Experts of a small language model.
Size: 8 layers, width 96, vocabulary 4096, 10.6M parameters.
Experts: 64 tanh GELU neurons an expert, a shared expert of 64 neurons.
Training: a variant of Muon for the experts, 618M tokens, 6632 steps.
Below are experts of layer 3 (counted from 0) of a mixture-of-experts language model. Rows are named router (the router's row for the expert), down (a neuron's output weights, with its number) and show model dimensions 0-95. Each number is 50 + 10 x the weight over its row's rms, rounded and kept within 0 to 99.
After each expert's rows: a language model's description of what the expert responds to. This comes from a sample of Wikipedia text that the model never trained on.

# expert 32
router:52 59 39 53 41 62 41 61 35 58 57 46 55 60 43 53 53 52 54 59 46 48 59 61 50 44 45 59 44 59 55 48 41 45 41 56 54 49 46 45 37 67 29 38 53 45 38 52 68 35 56 63 60 27 46 57 52 52 37 27 24 42 43 31 33 37 30 39 54 49 53 46 59 29 69 55 46 46 44 48 43 45 50 59 59 66 51 49 33 47 51 46 53 59 53 47
down12:52 63 39 68 20 61 44 50 42 31 43 52 40 55 40 64 62 45 62 53 46 56 33 45 27 58 56 58 69 31 63 48 48 45 54 53 52 45 59 59 49 52 44 43 55 53 54 54 60 70 36 52 51 69 43 41 55 42 46 55 46 45 48 35 50 54 41 52 45 63 45 55 38 51 52 57 40 53 48 82 43 57 51 49 58 45 46 44 41 33 49 69 62 45 55 48
down13:49 60 35 57 33 60 45 45 54 37 44 64 56 45 54 72 50 59 39 52 48 51 44 54 62 52 59 46 49 43 26 52 50 63 54 56 45 36 37 33 52 35 72 44 34 56 49 51 58 66 52 37 58 65 37 53 58 52 52 64 46 52 62 67 57 50 49 72 50 51 47 28 28 50 48 46 65 39 51 47 55 47 70 45 64 55 53 55 44 55 39 60 61 56 53 46
down14:53 24 37 53 44 47 71 29 51 61 38 63 30 43 39 40 34 42 58 69 46 50 49 54 65 52 48 46 54 62 59 49 34 58 57 42 34 56 47 43 74 48 55 48 54 36 56 63 52 52 48 49 63 60 56 39 53 30 38 58 43 67 61 55 47 47 45 70 62 55 65 54 49 55 50 44 54 39 49 54 65 45 56 45 38 56 54 39 47 39 45 43 53 56 41 39
down15:64 67 48 49 38 53 37 63 51 45 53 56 46 43 57 32 59 47 58 42 48 27 60 31 33 63 41 70 44 46 52 47 33 43 36 62 39 58 45 49 60 54 53 53 40 34 44 43 39 55 46 64 44 63 51 56 49 55 32 27 51 55 45 57 38 49 46 61 56 45 45 46 59 35 54 59 61 59 65 64 52 26 49 56 36 37 36 37 51 55 44 46 51 52 52 59
down16:70 46 51 59 55 46 44 55 60 66 56 66 69 45 59 43 38 51 43 54 60 44 47 44 46 55 57 45 70 54 52 43 54 52 54 58 54 41 45 55 66 58 68 25 37 65 43 35 48 55 68 54 48 59 57 48 38 58 41 34 56 47 52 46 40 56 43 35 40 50 38 35 37 40 30 40 51 55 38 57 59 46 61 50 48 66 38 32 60 63 57 55 65 47 54 65
down17:66 59 25 41 38 73 57 56 34 39 55 57 46 58 37 42 55 49 58 36 58 44 47 46 49 45 52 52 65 65 44 59 41 50 61 75 34 68 36 55 47 63 41 48 53 71 50 51 71 52 51 63 52 66 48 37 45 58 49 45 50 37 51 47 41 61 62 42 50 58 53 52 38 43 63 45 71 60 48 67 42 57 48 54 49 42 49 49 61 45 46 57 46 43 52 60
down18:64 47 37 52 50 65 30 47 42 50 40 42 64 41 54 54 29 54 45 51 58 46 42 58 68 64 68 49 43 62 49 50 58 65 63 53 60 60 50 26 47 43 56 59 47 49 57 46 69 13 48 54 54 39 40 47 44 35 47 63 57 44 69 62 60 52 56 46 41 41 45 45 43 54 49 52 57 64 51 63 53 54 48 57 53 51 58 57 53 30 50 51 48 61 39 36
down19:62 64 52 69 58 57 58 47 56 55 47 33 26 43 57 60 54 63 48 38 57 73 45 43 58 48 43 65 49 67 44 33 52 43 35 61 63 48 62 60 52 57 42 58 40 44 53 43 66 30 48 46 51 56 31 49 52 55 41 52 53 48 50 52 53 49 47 45 49 62 27 42 61 44 48 45 42 38 47 54 43 65 51 61 43 45 14 45 44 48 61 49 54 43 39 46
down20:18 60 49 40 33 57 46 45 33 55 74 49 35 67 40 49 48 56 40 44 47 50 47 41 57 65 64 57 42 51 62 35 50 61 54 46 39 36 56 43 53 30 53 52 34 37 34 58 57 49 62 40 41 51 48 57 57 62 49 49 45 65 33 53 48 59 44 38 38 57 51 56 38 47 45 47 56 46 58 36 53 38 62 50 45 47 48 31 61 55 41 39 42 35 52 45
down21:47 47 62 52 61 54 42 56 49 56 51 65 61 50 27 53 67 65 50 45 38 43 44 34 38 36 39 58 43 51 43 42 38 45 61 30 41 54 36 67 47 54 35 46 66 36 56 56 40 54 59 50 32 49 55 53 39 56 63 40 63 51 29 42 53 72 50 51 48 61 52 37 46 46 36 58 48 50 50 33 43 48 54 38 52 60 47 23 53 64 61 54 45 50 58 46
down22:56 52 41 50 47 67 61 44 47 39 41 59 69 59 57 45 56 53 60 53 46 63 59 53 33 51 40 60 27 57 36 76 54 31 61 42 53 65 56 39 53 51 40 29 47 53 53 66 41 55 60 41 68 57 47 42 52 58 66 60 39 55 38 62 44 44 71 51 53 46 55 58 39 63 54 53 56 43 55 44 60 65 54 67 35 45 39 49 54 49 53 44 46 41 39 56
What it handles: Mid-word h, sh, ah, kh, j pieces in South Asian, Arabic and other transliterated names, such as Sind(h), Bad(sh)ah, Kharkiv.

# expert 46
router:54 58 47 44 43 43 40 46 49 62 42 49 54 54 54 50 48 78 44 64 61 75 50 58 42 65 43 42 47 56 36 58 41 41 39 50 72 47 52 47 53 46 57 44 48 51 63 42 50 55 46 58 48 62 46 62 78 70 56 48 52 50 47 49 44 57 29 61 49 48 50 45 48 33 41 39 70 43 29 32 51 44 67 42 48 53 55 53 39 62 38 43 37 52 60 63
down1:48 44 44 38 58 35 74 59 63 31 51 51 43 55 58 37 58 54 58 42 53 50 44 65 54 56 54 46 48 66 44 56 47 50 48 54 51 33 60 64 51 51 49 47 41 38 52 45 48 40 56 53 48 54 22 38 54 60 65 48 40 44 61 39 35 41 38 23 28 46 36 50 48 44 46 55 45 60 46 53 40 43 63 47 56 30 48 65 40 73 46 60 37 52 50 53
down2:44 50 41 45 37 58 52 51 49 50 73 46 32 46 41 49 43 57 46 54 65 28 48 42 42 45 56 41 40 58 61 55 44 47 41 39 47 69 57 53 51 50 55 56 45 49 61 50 43 42 57 54 52 29 34 54 25 50 34 30 38 37 61 49 66 54 53 61 52 57 55 51 52 48 53 51 43 53 37 51 41 34 54 51 67 27 23 62 53 36 53 61 56 58 46 37
down3:46 55 53 57 33 48 74 48 37 48 44 65 54 43 63 46 61 48 59 61 52 59 40 67 65 56 56 50 36 36 65 53 47 42 61 50 31 50 51 62 60 58 44 33 50 31 53 45 44 52 52 51 44 54 49 60 56 53 54 55 47 48 45 47 64 69 31 44 35 30 49 60 37 53 43 63 55 36 42 65 52 38 42 35 66 47 65 40 57 57 37 54 60 42 54 63
down4:47 56 70 48 43 48 74 64 47 56 35 51 64 42 59 34 43 56 40 59 52 55 34 57 62 50 35 57 27 51 51 60 43 54 49 51 48 57 69 62 51 54 55 50 42 38 62 50 49 47 39 45 44 48 41 28 38 44 44 38 47 73 58 33 44 43 35 51 33 45 57 63 57 64 45 56 54 67 53 64 61 39 58 40 46 32 47 41 53 52 44 36 42 49 55 47
down5:50 44 53 42 57 61 46 40 48 54 54 44 68 55 54 41 74 42 39 59 46 55 48 52 41 52 53 64 56 59 34 60 40 44 63 62 45 48 56 50 47 49 48 62 39 46 50 39 55 42 42 56 59 44 33 73 46 29 43 50 66 46 35 51 45 64 56 69 27 44 58 32 36 56 43 61 43 51 45 50 58 54 46 51 42 42 49 32 36 46 45 69 72 36 43 40
down6:40 48 56 46 53 49 54 60 56 60 57 37 39 51 52 51 44 55 48 48 53 76 52 44 55 57 58 53 62 58 62 42 51 41 63 46 52 31 47 46 65 63 60 46 61 51 54 46 63 40 28 39 52 76 55 50 61 51 47 62 69 39 63 48 50 51 54 42 39 60 53 64 62 49 35 46 55 34 42 50 49 61 22 47 54 65 39 40 60 53 52 47 63 29 47 65
down7:29 47 52 53 43 30 65 43 44 48 50 55 61 60 62 59 52 35 53 53 46 37 35 71 65 45 56 40 36 52 45 43 54 89 43 62 48 49 49 69 41 40 51 50 55 50 44 56 40 62 47 54 46 50 36 53 55 58 56 50 49 52 55 37 45 57 61 49 46 61 45 34 45 59 40 50 47 39 55 48 43 53 60 61 29 70 64 41 53 56 65 45 61 42 52 37
down8:63 42 51 56 50 37 65 37 36 43 51 48 38 46 48 59 71 59 53 68 50 58 45 66 55 55 55 52 49 46 55 52 46 49 45 48 41 63 42 30 49 54 30 42 40 53 57 61 50 52 47 69 46 51 47 32 70 57 44 54 76 59 55 36 53 62 41 53 57 44 37 58 54 57 53 53 71 66 53 51 58 71 60 58 60 36 62 56 41 42 38 46 40 50 36 39
down9:53 32 37 44 47 66 40 38 55 55 52 37 41 54 55 63 42 25 38 59 50 51 52 55 43 58 57 52 42 45 55 68 49 42 56 61 47 39 41 63 59 39 78 65 50 44 58 47 37 36 50 42 52 71 47 52 52 50 50 47 47 39 38 60 35 45 36 37 39 61 47 52 54 57 52 52 69 52 43 29 67 62 39 58 50 38 49 61 44 52 38 46 43 50 40 66
down10:46 54 46 52 56 62 58 35 51 55 60 42 57 45 52 40 55 49 54 32 46 57 56 32 62 52 58 59 56 71 63 48 36 37 60 49 52 47 60 42 59 56 66 49 37 48 57 46 53 60 39 62 22 21 52 49 57 54 55 36 36 53 43 40 56 61 44 65 44 65 60 38 30 50 61 63 47 51 54 60 36 50 53 54 48 63 51 52 60 49 51 44 39 47 62 74
down11:40 59 50 63 62 49 53 53 44 61 45 44 63 43 37 50 54 67 72 63 48 36 43 54 56 57 60 52 46 42 53 46 46 39 50 46 48 59 36 59 51 36 65 66 56 54 61 53 43 49 55 42 47 30 61 53 47 47 44 61 40 60 45 30 67 58 48 54 64 62 52 42 46 39 36 58 59 67 65 52 66 54 61 52 37 76 55 62 46 44 40 33 30 45 55 51
What it handles: Newline tokens after sentence ends, headings (==History==), list items or table rows, marking the boundary before a new section or line.

# expert 10
router:66 53 45 50 42 60 37 39 34 41 50 41 55 51 51 36 50 47 41 46 36 72 55 74 51 42 39 54 48 49 48 43 54 51 52 60 76 49 43 53 42 64 44 51 42 55 39 29 65 39 69 63 50 40 56 58 51 61 45 41 38 52 41 42 36 50 62 37 52 46 57 44 61 49 34 55 41 38 39 58 45 52 45 45 61 76 63 52 49 55 39 60 58 48 32 61
down13:57 58 58 59 61 69 38 57 40 46 55 49 57 48 64 51 66 38 48 46 44 50 43 55 49 46 66 58 40 62 44 54 59 38 46 39 52 56 68 62 53 35 63 62 61 42 40 49 43 54 41 53 44 38 44 46 55 81 30 61 54 56 42 55 50 55 53 39 29 52 50 23 33 40 46 42 60 67 59 38 54 59 35 53 53 41 41 49 56 59 53 52 68 49 48 38
down14:49 50 55 30 50 53 66 54 43 65 44 52 56 46 60 65 62 44 37 56 46 58 46 52 52 59 49 52 44 55 61 63 54 43 49 41 50 54 73 44 49 42 60 65 35 37 52 44 32 61 57 43 53 38 50 35 39 62 56 72 50 63 45 40 53 44 47 37 49 71 44 45 41 53 40 44 41 36 47 61 51 60 33 48 47 30 61 58 46 45 51 54 26 29 57 37
down15:37 55 60 73 43 49 42 63 54 41 53 67 33 53 71 56 55 48 53 42 60 50 45 54 49 43 56 37 58 31 51 60 43 33 50 46 47 50 46 36 48 59 53 44 53 44 32 39 44 65 49 53 54 63 53 70 68 40 46 34 65 48 51 50 62 51 57 55 75 30 52 51 48 44 42 62 38 57 39 42 50 56 59 47 51 38 51 51 30 59 37 59 57 39 60 62
down16:46 48 54 46 58 60 39 52 35 61 57 44 55 38 57 62 34 65 35 45 32 34 56 63 57 45 40 27 52 52 54 45 64 57 62 59 61 68 51 48 55 53 56 60 59 55 55 44 37 41 45 62 42 37 66 37 40 29 36 42 55 73 64 44 54 49 62 50 34 46 45 42 40 69 54 43 34 62 54 41 41 44 34 53 53 59 46 46 55 49 56 40 54 44 50 44
down17:69 65 56 55 41 60 48 38 37 49 60 67 52 31 66 41 52 31 39 55 52 45 54 63 45 35 51 49 58 52 38 54 37 60 40 54 39 50 62 45 49 64 31 69 38 61 65 62 42 58 37 56 40 42 65 44 45 60 52 43 55 52 38 54 56 56 46 52 52 49 47 54 54 54 43 52 47 62 47 44 63 42 24 50 51 59 58 31 26 58 62 48 50 56 54 40
down18:48 43 39 69 52 76 40 49 50 35 48 54 42 53 42 48 60 60 62 36 60 53 43 61 67 47 52 63 64 65 43 42 54 67 51 32 45 57 54 44 63 52 52 44 64 57 69 37 65 55 48 63 45 53 56 31 49 55 51 57 59 48 48 46 61 51 37 51 51 61 42 51 40 58 49 55 56 45 38 66 38 52 32 49 57 63 56 36 62 51 76 62 59 57 42 55
down19:55 56 55 48 42 53 39 45 60 47 37 51 43 44 48 49 47 43 65 50 57 46 59 47 55 33 37 59 48 52 37 35 41 76 30 47 49 43 56 56 57 30 48 36 30 71 68 41 65 55 42 54 55 37 46 60 42 57 35 40 52 46 58 58 55 53 51 45 56 47 60 43 54 72 45 61 41 41 61 56 44 54 42 43 59 44 36 62 55 39 63 74 54 50 39 65
down20:52 41 36 29 72 56 47 50 59 60 46 61 67 66 54 48 67 69 56 51 45 58 61 56 50 51 56 49 58 52 49 56 58 47 58 38 42 61 51 42 39 38 62 36 33 61 40 59 40 51 56 33 53 53 50 48 61 59 42 75 54 37 55 29 51 36 49 38 56 56 50 32 57 38 48 52 49 56 57 67 48 43 48 39 37 40 63 60 55 54 37 34 43 46 43 50
down21:52 72 32 49 44 42 38 39 50 60 32 48 44 56 40 44 48 59 53 52 65 49 37 52 52 50 36 54 38 58 43 63 73 46 42 66 51 51 45 60 46 51 53 72 43 60 51 51 72 38 45 45 56 51 55 54 29 54 42 46 56 50 54 56 39 42 66 46 40 50 49 51 52 23 54 58 62 64 41 41 36 56 48 48 35 55 35 75 50 51 48 56 45 45 59 61
down22:68 55 53 58 60 40 17 50 47 56 42 56 55 40 46 50 41 71 70 57 44 63 62 47 71 48 45 62 64 69 36 42 54 61 57 59 45 43 38 45 43 48 53 44 34 43 49 48 47 49 41 41 61 40 37 43 57 55 56 51 40 57 68 58 54 47 56 49 48 39 45 37 55 47 30 66 61 66 49 50 54 50 43 46 41 54 45 35 55 44 63 55 50 72 47 58
down23:67 39 41 47 58 42 42 49 63 45 64 59 53 40 49 30 55 55 43 47 67 29 39 49 45 29 47 52 55 48 63 54 46 51 58 50 44 89 60 51 50 59 59 48 48 66 53 59 54 52 71 61 49 51 58 45 57 42 45 48 42 65 54 35 39 53 46 64 66 53 42 56 49 37 53 67 43 38 54 43 55 37 69 48 39 42 41 51 57 33 48 49 46 47 56 40
What it handles: Closing word pieces like th, st, est, ch, ter, ast, including ordinal suffixes th/nd/rd, as in Streng-th, Corin-th, co-ast.

# expert 54
router:58 43 46 32 49 49 40 56 36 65 54 67 67 50 54 49 56 67 36 43 57 73 53 63 41 49 45 61 48 39 26 63 64 36 56 58 48 69 53 58 35 48 49 45 51 44 59 51 44 44 58 54 74 52 39 57 58 61 41 50 37 46 41 49 48 51 47 42 58 72 49 47 53 54 46 48 52 32 49 72 54 51 62 61 52 62 64 58 59 54 43 48 47 65 44 64
down1:49 61 53 59 37 55 61 46 40 43 39 59 41 41 58 54 55 48 66 35 59 48 69 60 49 32 65 49 39 39 61 29 41 49 31 65 45 52 59 46 71 71 56 59 69 56 57 30 61 65 54 48 59 55 45 43 53 64 59 65 65 45 32 60 60 39 46 45 57 54 58 39 41 57 41 58 41 50 56 64 40 56 53 43 49 52 48 56 55 57 41 38 48 54 54 44
down2:54 51 55 56 49 50 68 61 34 45 71 51 50 50 50 49 37 45 51 48 46 54 47 46 58 44 49 46 58 68 29 61 67 54 57 49 47 52 43 54 55 78 50 49 45 51 46 46 37 48 44 53 52 57 54 51 51 36 58 49 33 79 73 67 52 51 69 77 49 33 51 58 56 30 46 40 63 36 45 49 41 47 58 68 45 45 38 53 43 56 52 44 48 52 55 47
down3:44 57 51 35 43 64 38 43 59 60 37 45 64 29 57 59 51 41 25 50 37 47 46 69 47 53 49 58 54 55 53 47 60 43 57 51 60 43 68 55 54 38 48 49 40 58 41 39 53 66 69 49 51 52 56 50 50 49 55 49 52 68 50 39 44 60 41 39 61 38 61 35 47 64 67 60 59 54 61 38 52 37 56 49 47 33 37 52 55 55 31 38 32 61 35 59
down4:43 47 39 59 45 51 55 61 53 63 41 38 46 61 66 51 64 55 44 33 47 54 62 54 48 56 45 52 53 40 57 61 51 44 41 53 48 43 57 50 54 49 54 31 35 28 65 67 44 51 55 72 60 52 47 59 31 65 48 58 75 49 62 52 59 58 47 41 42 65 53 31 47 55 45 48 50 49 49 73 42 57 36 47 55 64 37 51 38 60 70 61 54 48 36 40
down5:48 32 33 45 49 48 50 63 40 55 55 52 58 49 46 58 59 46 61 59 63 56 51 49 45 61 50 51 46 40 57 68 47 60 48 32 54 59 40 66 49 62 67 45 21 40 49 52 44 41 43 43 40 31 57 31 44 60 54 54 49 25 45 43 41 64 55 69 43 48 39 42 62 43 58 54 62 52 47 33 52 56 69 50 49 62 28 51 53 60 53 56 47 35 52 61
down6:49 45 48 51 54 55 59 29 45 34 45 60 48 57 35 58 68 45 53 29 60 39 56 65 24 36 39 49 49 48 46 29 62 47 55 52 44 49 59 55 43 33 53 46 39 45 43 44 44 46 58 57 40 51 52 48 42 53 47 37 51 73 52 43 62 37 44 48 47 51 47 62 40 59 41 57 50 46 39 36 46 57 42 39 36 53 59 63 32 59 25 64 46 40 66 52
down7:46 52 57 30 59 37 59 49 50 42 61 60 71 60 57 48 65 46 45 68 46 44 59 47 45 62 50 48 52 21 40 45 46 39 47 69 42 53 52 58 58 45 68 38 44 38 42 56 26 37 46 31 56 41 49 48 49 40 47 32 41 54 33 41 50 47 57 35 57 61 53 40 48 50 50 58 53 56 45 43 60 50 46 28 41 44 51 50 45 41 44 75 54 52 58 41
down8:47 59 60 54 68 36 78 59 48 54 60 52 39 49 52 57 72 48 49 54 36 59 54 43 49 48 53 52 42 57 50 66 52 61 40 61 58 39 54 57 47 44 47 53 34 69 44 59 42 61 56 73 50 47 54 60 54 55 54 63 46 76 51 44 57 73 46 67 55 50 56 52 59 61 30 52 54 64 62 45 58 46 48 66 42 42 54 59 44 55 74 55 63 51 56 51
down9:43 53 39 63 59 25 52 35 41 47 48 62 46 59 43 41 41 50 63 53 62 50 50 58 57 43 51 52 51 63 69 62 43 39 43 38 58 60 56 55 59 40 58 57 23 40 45 41 45 43 56 48 53 45 53 44 45 47 63 44 44 31 48 63 68 58 64 60 45 57 37 43 62 66 71 63 42 37 55 44 37 73 60 37 47 49 58 50 36 56 58 47 48 56 58 44
down10:45 39 52 22 52 52 50 59 48 64 45 49 69 31 47 64 34 45 52 59 63 54 53 38 26 26 50 55 63 52 40 51 57 57 52 55 47 47 41 56 47 66 57 52 30 31 54 56 62 55 55 61 37 60 38 50 54 68 56 56 40 51 57 63 49 59 53 48 38 65 44 39 51 58 38 51 44 56 53 67 48 43 52 55 40 46 47 56 34 54 68 47 42 40 58 60
down11:49 50 54 31 61 41 64 35 50 53 64 57 46 51 56 64 63 31 48 50 52 63 34 49 47 52 47 54 41 35 66 36 74 61 42 56 64 42 63 50 56 57 42 50 41 51 59 55 52 57 31 40 33 43 41 50 41 64 49 62 58 58 47 44 59 60 60 47 66 59 66 50 54 39 56 69 51 37 58 62 58 55 62 55 59 34 64 59 50 47 64 41 60 61 41 55
What it handles: Common nouns after possessives or adjectives in biographies and media articles, such as role, name, career, season, title, School.

# expert 52
router:53 58 48 38 44 67 33 47 64 70 70 50 49 50 59 62 51 53 45 45 66 46 48 47 63 33 51 42 67 66 43 40 57 54 46 68 51 45 45 47 55 44 43 40 66 64 64 42 68 56 52 35 50 63 59 64 59 52 33 45 41 50 53 45 49 45 32 41 63 47 65 50 46 66 47 51 68 39 45 66 50 32 57 43 59 58 47 53 48 66 41 41 55 46 59 57
down12:58 35 49 76 58 62 53 46 43 60 39 55 40 68 30 69 54 73 44 61 51 41 47 60 53 49 54 48 41 52 48 49 57 53 67 41 60 52 37 44 63 52 61 63 49 53 55 39 46 30 46 77 33 54 32 52 56 47 50 54 48 65 60 50 49 39 41 52 62 37 51 58 55 54 58 51 29 48 41 51 50 49 51 68 43 39 47 44 65 39 46 51 46 39 46 39
down13:59 61 55 44 27 38 51 51 27 47 45 55 40 35 49 40 50 47 35 40 45 48 53 63 49 48 45 45 44 83 61 57 50 57 53 57 35 46 44 48 54 50 47 53 48 63 53 63 51 55 62 31 43 33 52 38 61 42 52 39 47 62 34 55 54 58 46 53 59 51 54 24 60 52 51 46 59 69 61 43 59 56 47 57 61 25 32 61 54 40 48 50 56 62 48 51
down14:37 63 53 49 49 62 56 58 52 39 36 66 53 51 52 45 64 57 50 48 45 49 39 37 34 41 48 67 53 52 58 40 49 18 60 56 33 52 38 29 61 57 38 43 41 45 48 64 80 68 43 53 28 63 48 50 53 40 51 42 48 45 51 60 43 49 52 46 47 49 53 33 50 46 57 58 58 46 38 54 54 47 50 53 49 51 59 56 57 48 55 53 21 61 47 58
down15:70 47 48 56 53 33 48 55 66 63 48 50 52 38 40 52 44 54 56 63 56 65 55 53 63 56 38 54 72 53 50 56 38 52 42 60 34 45 43 48 45 37 71 32 51 52 40 53 60 42 50 54 61 58 76 48 51 46 36 55 53 45 59 62 43 67 49 61 53 58 47 54 36 53 67 66 58 41 25 49 50 44 58 49 40 41 42 37 53 56 42 73 39 39 53 49
down16:42 56 54 56 66 38 55 48 58 65 61 36 55 50 44 46 38 57 46 50 42 43 58 41 46 70 42 23 40 48 46 47 57 49 46 51 45 54 60 47 46 34 44 46 36 54 76 60 39 50 36 51 64 47 45 53 60 43 59 55 51 62 57 65 50 55 58 50 46 46 44 52 45 54 24 32 43 28 35 44 35 49 53 65 50 28 51 46 54 48 69 58 40 38 47 37
down17:49 49 58 51 29 39 62 35 42 50 52 27 56 38 61 53 70 44 45 55 55 40 38 34 49 45 43 38 54 37 55 42 44 61 51 52 52 17 45 58 55 49 31 40 37 27 45 58 49 63 58 39 42 48 58 44 40 49 48 57 40 43 44 54 54 46 56 34 50 60 53 38 68 42 27 48 57 46 54 43 50 66 46 47 54 56 51 35 48 50 39 42 58 42 50 65
down18:40 58 40 39 62 54 28 67 35 58 49 46 47 58 61 48 48 40 51 58 42 49 61 46 41 49 17 55 60 48 46 36 35 63 56 42 49 48 53 49 43 46 61 36 38 43 46 69 46 64 51 52 26 45 50 49 56 49 43 48 56 41 43 52 63 62 42 58 47 51 40 36 49 54 65 49 76 61 59 58 47 42 43 47 37 64 61 52 41 54 46 48 60 54 71 40
down19:51 55 36 43 39 33 65 50 48 67 59 44 53 52 61 53 55 59 58 59 63 48 50 40 48 37 52 55 64 41 42 36 44 60 49 37 44 36 54 46 27 54 57 62 42 54 50 65 68 49 59 63 47 47 57 36 70 51 49 53 50 55 51 59 41 40 73 48 21 50 45 52 55 52 39 41 37 44 57 51 56 33 69 64 52 51 49 43 61 52 30 55 43 47 40 39
down20:59 38 53 57 58 45 55 51 61 54 48 49 52 47 36 51 53 44 51 39 53 51 44 64 61 58 55 41 54 59 40 57 53 53 49 53 28 57 37 45 60 62 56 51 44 49 57 55 46 39 37 70 48 52 52 63 65 48 45 51 41 33 60 69 36 75 40 52 53 43 47 56 48 41 46 65 54 56 23 70 37 32 30 54 53 44 74 56 61 46 50 52 57 53 47 30
down21:50 56 67 64 60 52 44 47 49 49 70 54 46 39 64 42 36 49 51 69 52 54 41 56 54 37 61 53 50 57 47 52 52 64 27 40 58 42 40 66 60 48 62 52 40 44 53 47 57 57 29 48 35 60 45 60 37 33 66 37 62 71 53 62 50 52 68 46 52 53 51 67 50 42 49 50 74 57 60 39 39 45 45 42 54 52 44 51 55 46 59 55 28 43 63 58
down22:55 47 50 45 37 52 55 50 61 51 39 38 64 51 69 56 47 46 46 48 62 45 49 62 60 43 64 40 48 41 51 32 45 71 49 45 33 53 51 46 60 58 38 31 49 46 49 60 49 64 49 67 62 38 46 59 51 50 39 56 33 53 36 33 64 51 42 49 41 32 24 41 29 68 52 53 39 53 32 54 70 44 40 51 59 56 51 51 64 63 61 50 49 49 58 48
What it handles: Accented letters and pieces in Spanish, French and Romanian names and phrases, e.g. Gutié-r-rez, Jér-ô-me, de, La, Jean.

# expert 34
router:47 48 33 57 38 42 40 46 51 40 51 47 53 49 61 71 33 72 38 64 53 58 60 61 58 45 74 38 76 35 50 30 36 47 52 43 59 65 46 51 52 49 39 51 52 57 59 35 43 48 53 57 43 63 44 55 50 44 49 41 40 53 48 48 43 38 54 44 52 61 62 62 51 63 63 26 35 52 63 36 50 48 50 43 53 54 47 58 45 69 42 55 43 64 48 56
down1:43 54 57 52 41 44 38 66 41 53 63 57 63 29 50 52 55 59 44 34 62 42 46 55 49 58 62 59 56 58 45 52 54 39 41 37 34 57 50 52 55 36 26 49 46 55 50 49 50 44 68 32 64 45 64 57 57 31 45 58 32 72 34 50 58 29 52 44 51 55 45 33 50 46 48 56 73 59 67 51 51 58 33 52 46 51 43 48 37 59 54 47 39 49 43 47
down2:45 54 37 34 51 58 54 51 50 37 43 56 33 32 40 59 35 73 52 63 50 64 43 45 51 50 54 63 36 46 52 54 42 39 47 49 50 53 59 58 74 66 61 49 48 41 15 51 39 50 63 44 37 64 46 49 44 60 43 63 49 44 37 60 31 49 30 45 57 56 41 40 57 58 52 38 48 58 58 54 44 67 46 45 56 52 39 51 39 44 58 61 48 49 43 42
down3:72 60 45 50 47 47 59 54 38 41 42 48 54 46 54 32 73 53 47 50 33 45 52 45 40 55 53 45 58 41 60 51 31 65 64 73 56 58 49 56 72 64 53 47 47 43 47 52 50 50 47 56 58 58 39 36 51 45 52 26 58 44 40 56 41 47 32 45 52 53 41 58 30 27 45 61 53 45 51 51 38 35 51 69 63 61 48 45 53 53 44 58 62 40 50 34
down4:33 53 59 40 42 62 69 39 42 31 42 61 47 32 44 47 49 49 49 61 50 34 51 47 57 59 56 63 55 54 37 32 74 42 56 55 34 62 56 58 42 35 62 43 47 32 48 45 43 74 46 69 55 56 46 42 52 58 36 45 39 64 52 59 68 57 48 40 57 45 58 50 56 50 53 64 50 66 48 42 69 47 47 41 43 49 64 45 36 50 47 54 44 49 56 45
down5:39 34 39 46 38 38 60 58 46 48 54 35 42 57 34 54 44 49 53 37 52 41 41 55 41 69 58 69 35 54 56 50 43 47 59 44 61 47 52 28 33 41 52 59 47 52 44 40 56 49 57 38 54 50 45 41 59 38 60 57 24 32 56 29 34 59 68 42 55 55 48 28 52 37 50 56 65 49 51 49 55 35 45 31 47 54 47 64 50 38 56 53 51 56 54 56
down6:51 55 47 52 33 54 50 53 62 66 50 59 49 56 36 37 40 51 44 61 50 49 43 59 56 41 37 53 44 57 45 60 43 67 48 57 48 47 60 60 45 51 26 42 56 45 52 71 51 65 47 68 56 56 51 52 27 60 52 55 49 60 55 44 53 50 48 46 31 51 49 44 56 79 60 50 42 45 35 62 65 60 66 45 27 49 61 62 49 59 67 62 50 33 46 41
down7:58 41 57 60 64 47 44 58 45 38 33 44 67 31 44 62 66 49 51 42 32 46 52 57 50 60 34 47 55 65 50 54 71 47 52 54 55 56 58 63 52 29 54 55 53 42 54 60 37 45 45 41 49 52 64 55 31 53 58 38 59 55 31 37 59 64 63 44 51 61 44 41 50 44 45 69 47 53 34 33 51 61 68 43 52 55 45 56 52 40 44 56 61 40 29 45
down8:32 60 35 58 47 38 44 64 51 46 50 63 59 40 49 29 32 42 64 48 47 26 38 53 52 41 44 53 46 34 53 27 53 59 44 51 61 61 58 49 50 59 38 52 44 30 47 50 46 70 53 57 58 38 47 32 56 73 47 38 48 52 40 59 61 51 43 45 42 49 51 48 62 49 49 68 41 43 49 51 40 36 45 44 46 53 65 52 57 61 53 64 43 68 37 53
down9:38 43 55 46 44 56 50 49 54 43 47 54 58 57 59 60 56 43 62 49 60 54 52 39 50 40 44 54 37 29 54 47 51 43 48 44 43 37 42 46 57 41 32 49 41 45 54 38 38 35 58 38 48 55 49 28 53 51 42 45 48 34 32 45 56 48 44 45 69 42 40 40 48 53 55 60 45 55 58 45 65 79 41 52 43 78 44 44 54 47 56 13 44 54 41 40
down10:45 46 53 37 61 59 59 43 53 68 52 58 60 51 45 28 52 36 56 51 62 73 56 33 55 47 51 46 44 48 56 59 51 70 56 56 31 59 65 50 43 48 56 49 53 54 52 70 37 49 56 63 58 57 16 40 50 55 54 48 53 46 43 57 71 40 49 59 59 57 49 45 53 52 40 42 51 38 59 39 45 63 50 37 52 64 43 67 37 40 31 55 47 46 50 35
down11:42 53 47 41 49 70 35 40 44 48 45 58 49 55 45 53 41 61 48 44 50 58 25 65 61 45 46 50 46 35 41 47 55 30 68 55 45 67 47 35 52 27 53 56 41 50 36 51 40 50 36 48 32 48 60 51 62 38 20 53 53 58 54 47 52 56 49 70 50 47 43 43 35 50 51 47 60 61 64 43 46 49 64 53 63 44 59 56 58 48 69 50 51 67 37 51
What it handles: Science, nature and engineering nouns and word pieces such as water, engine, data, trop-ical, fact-or, fl-ows, in species and technical descriptions.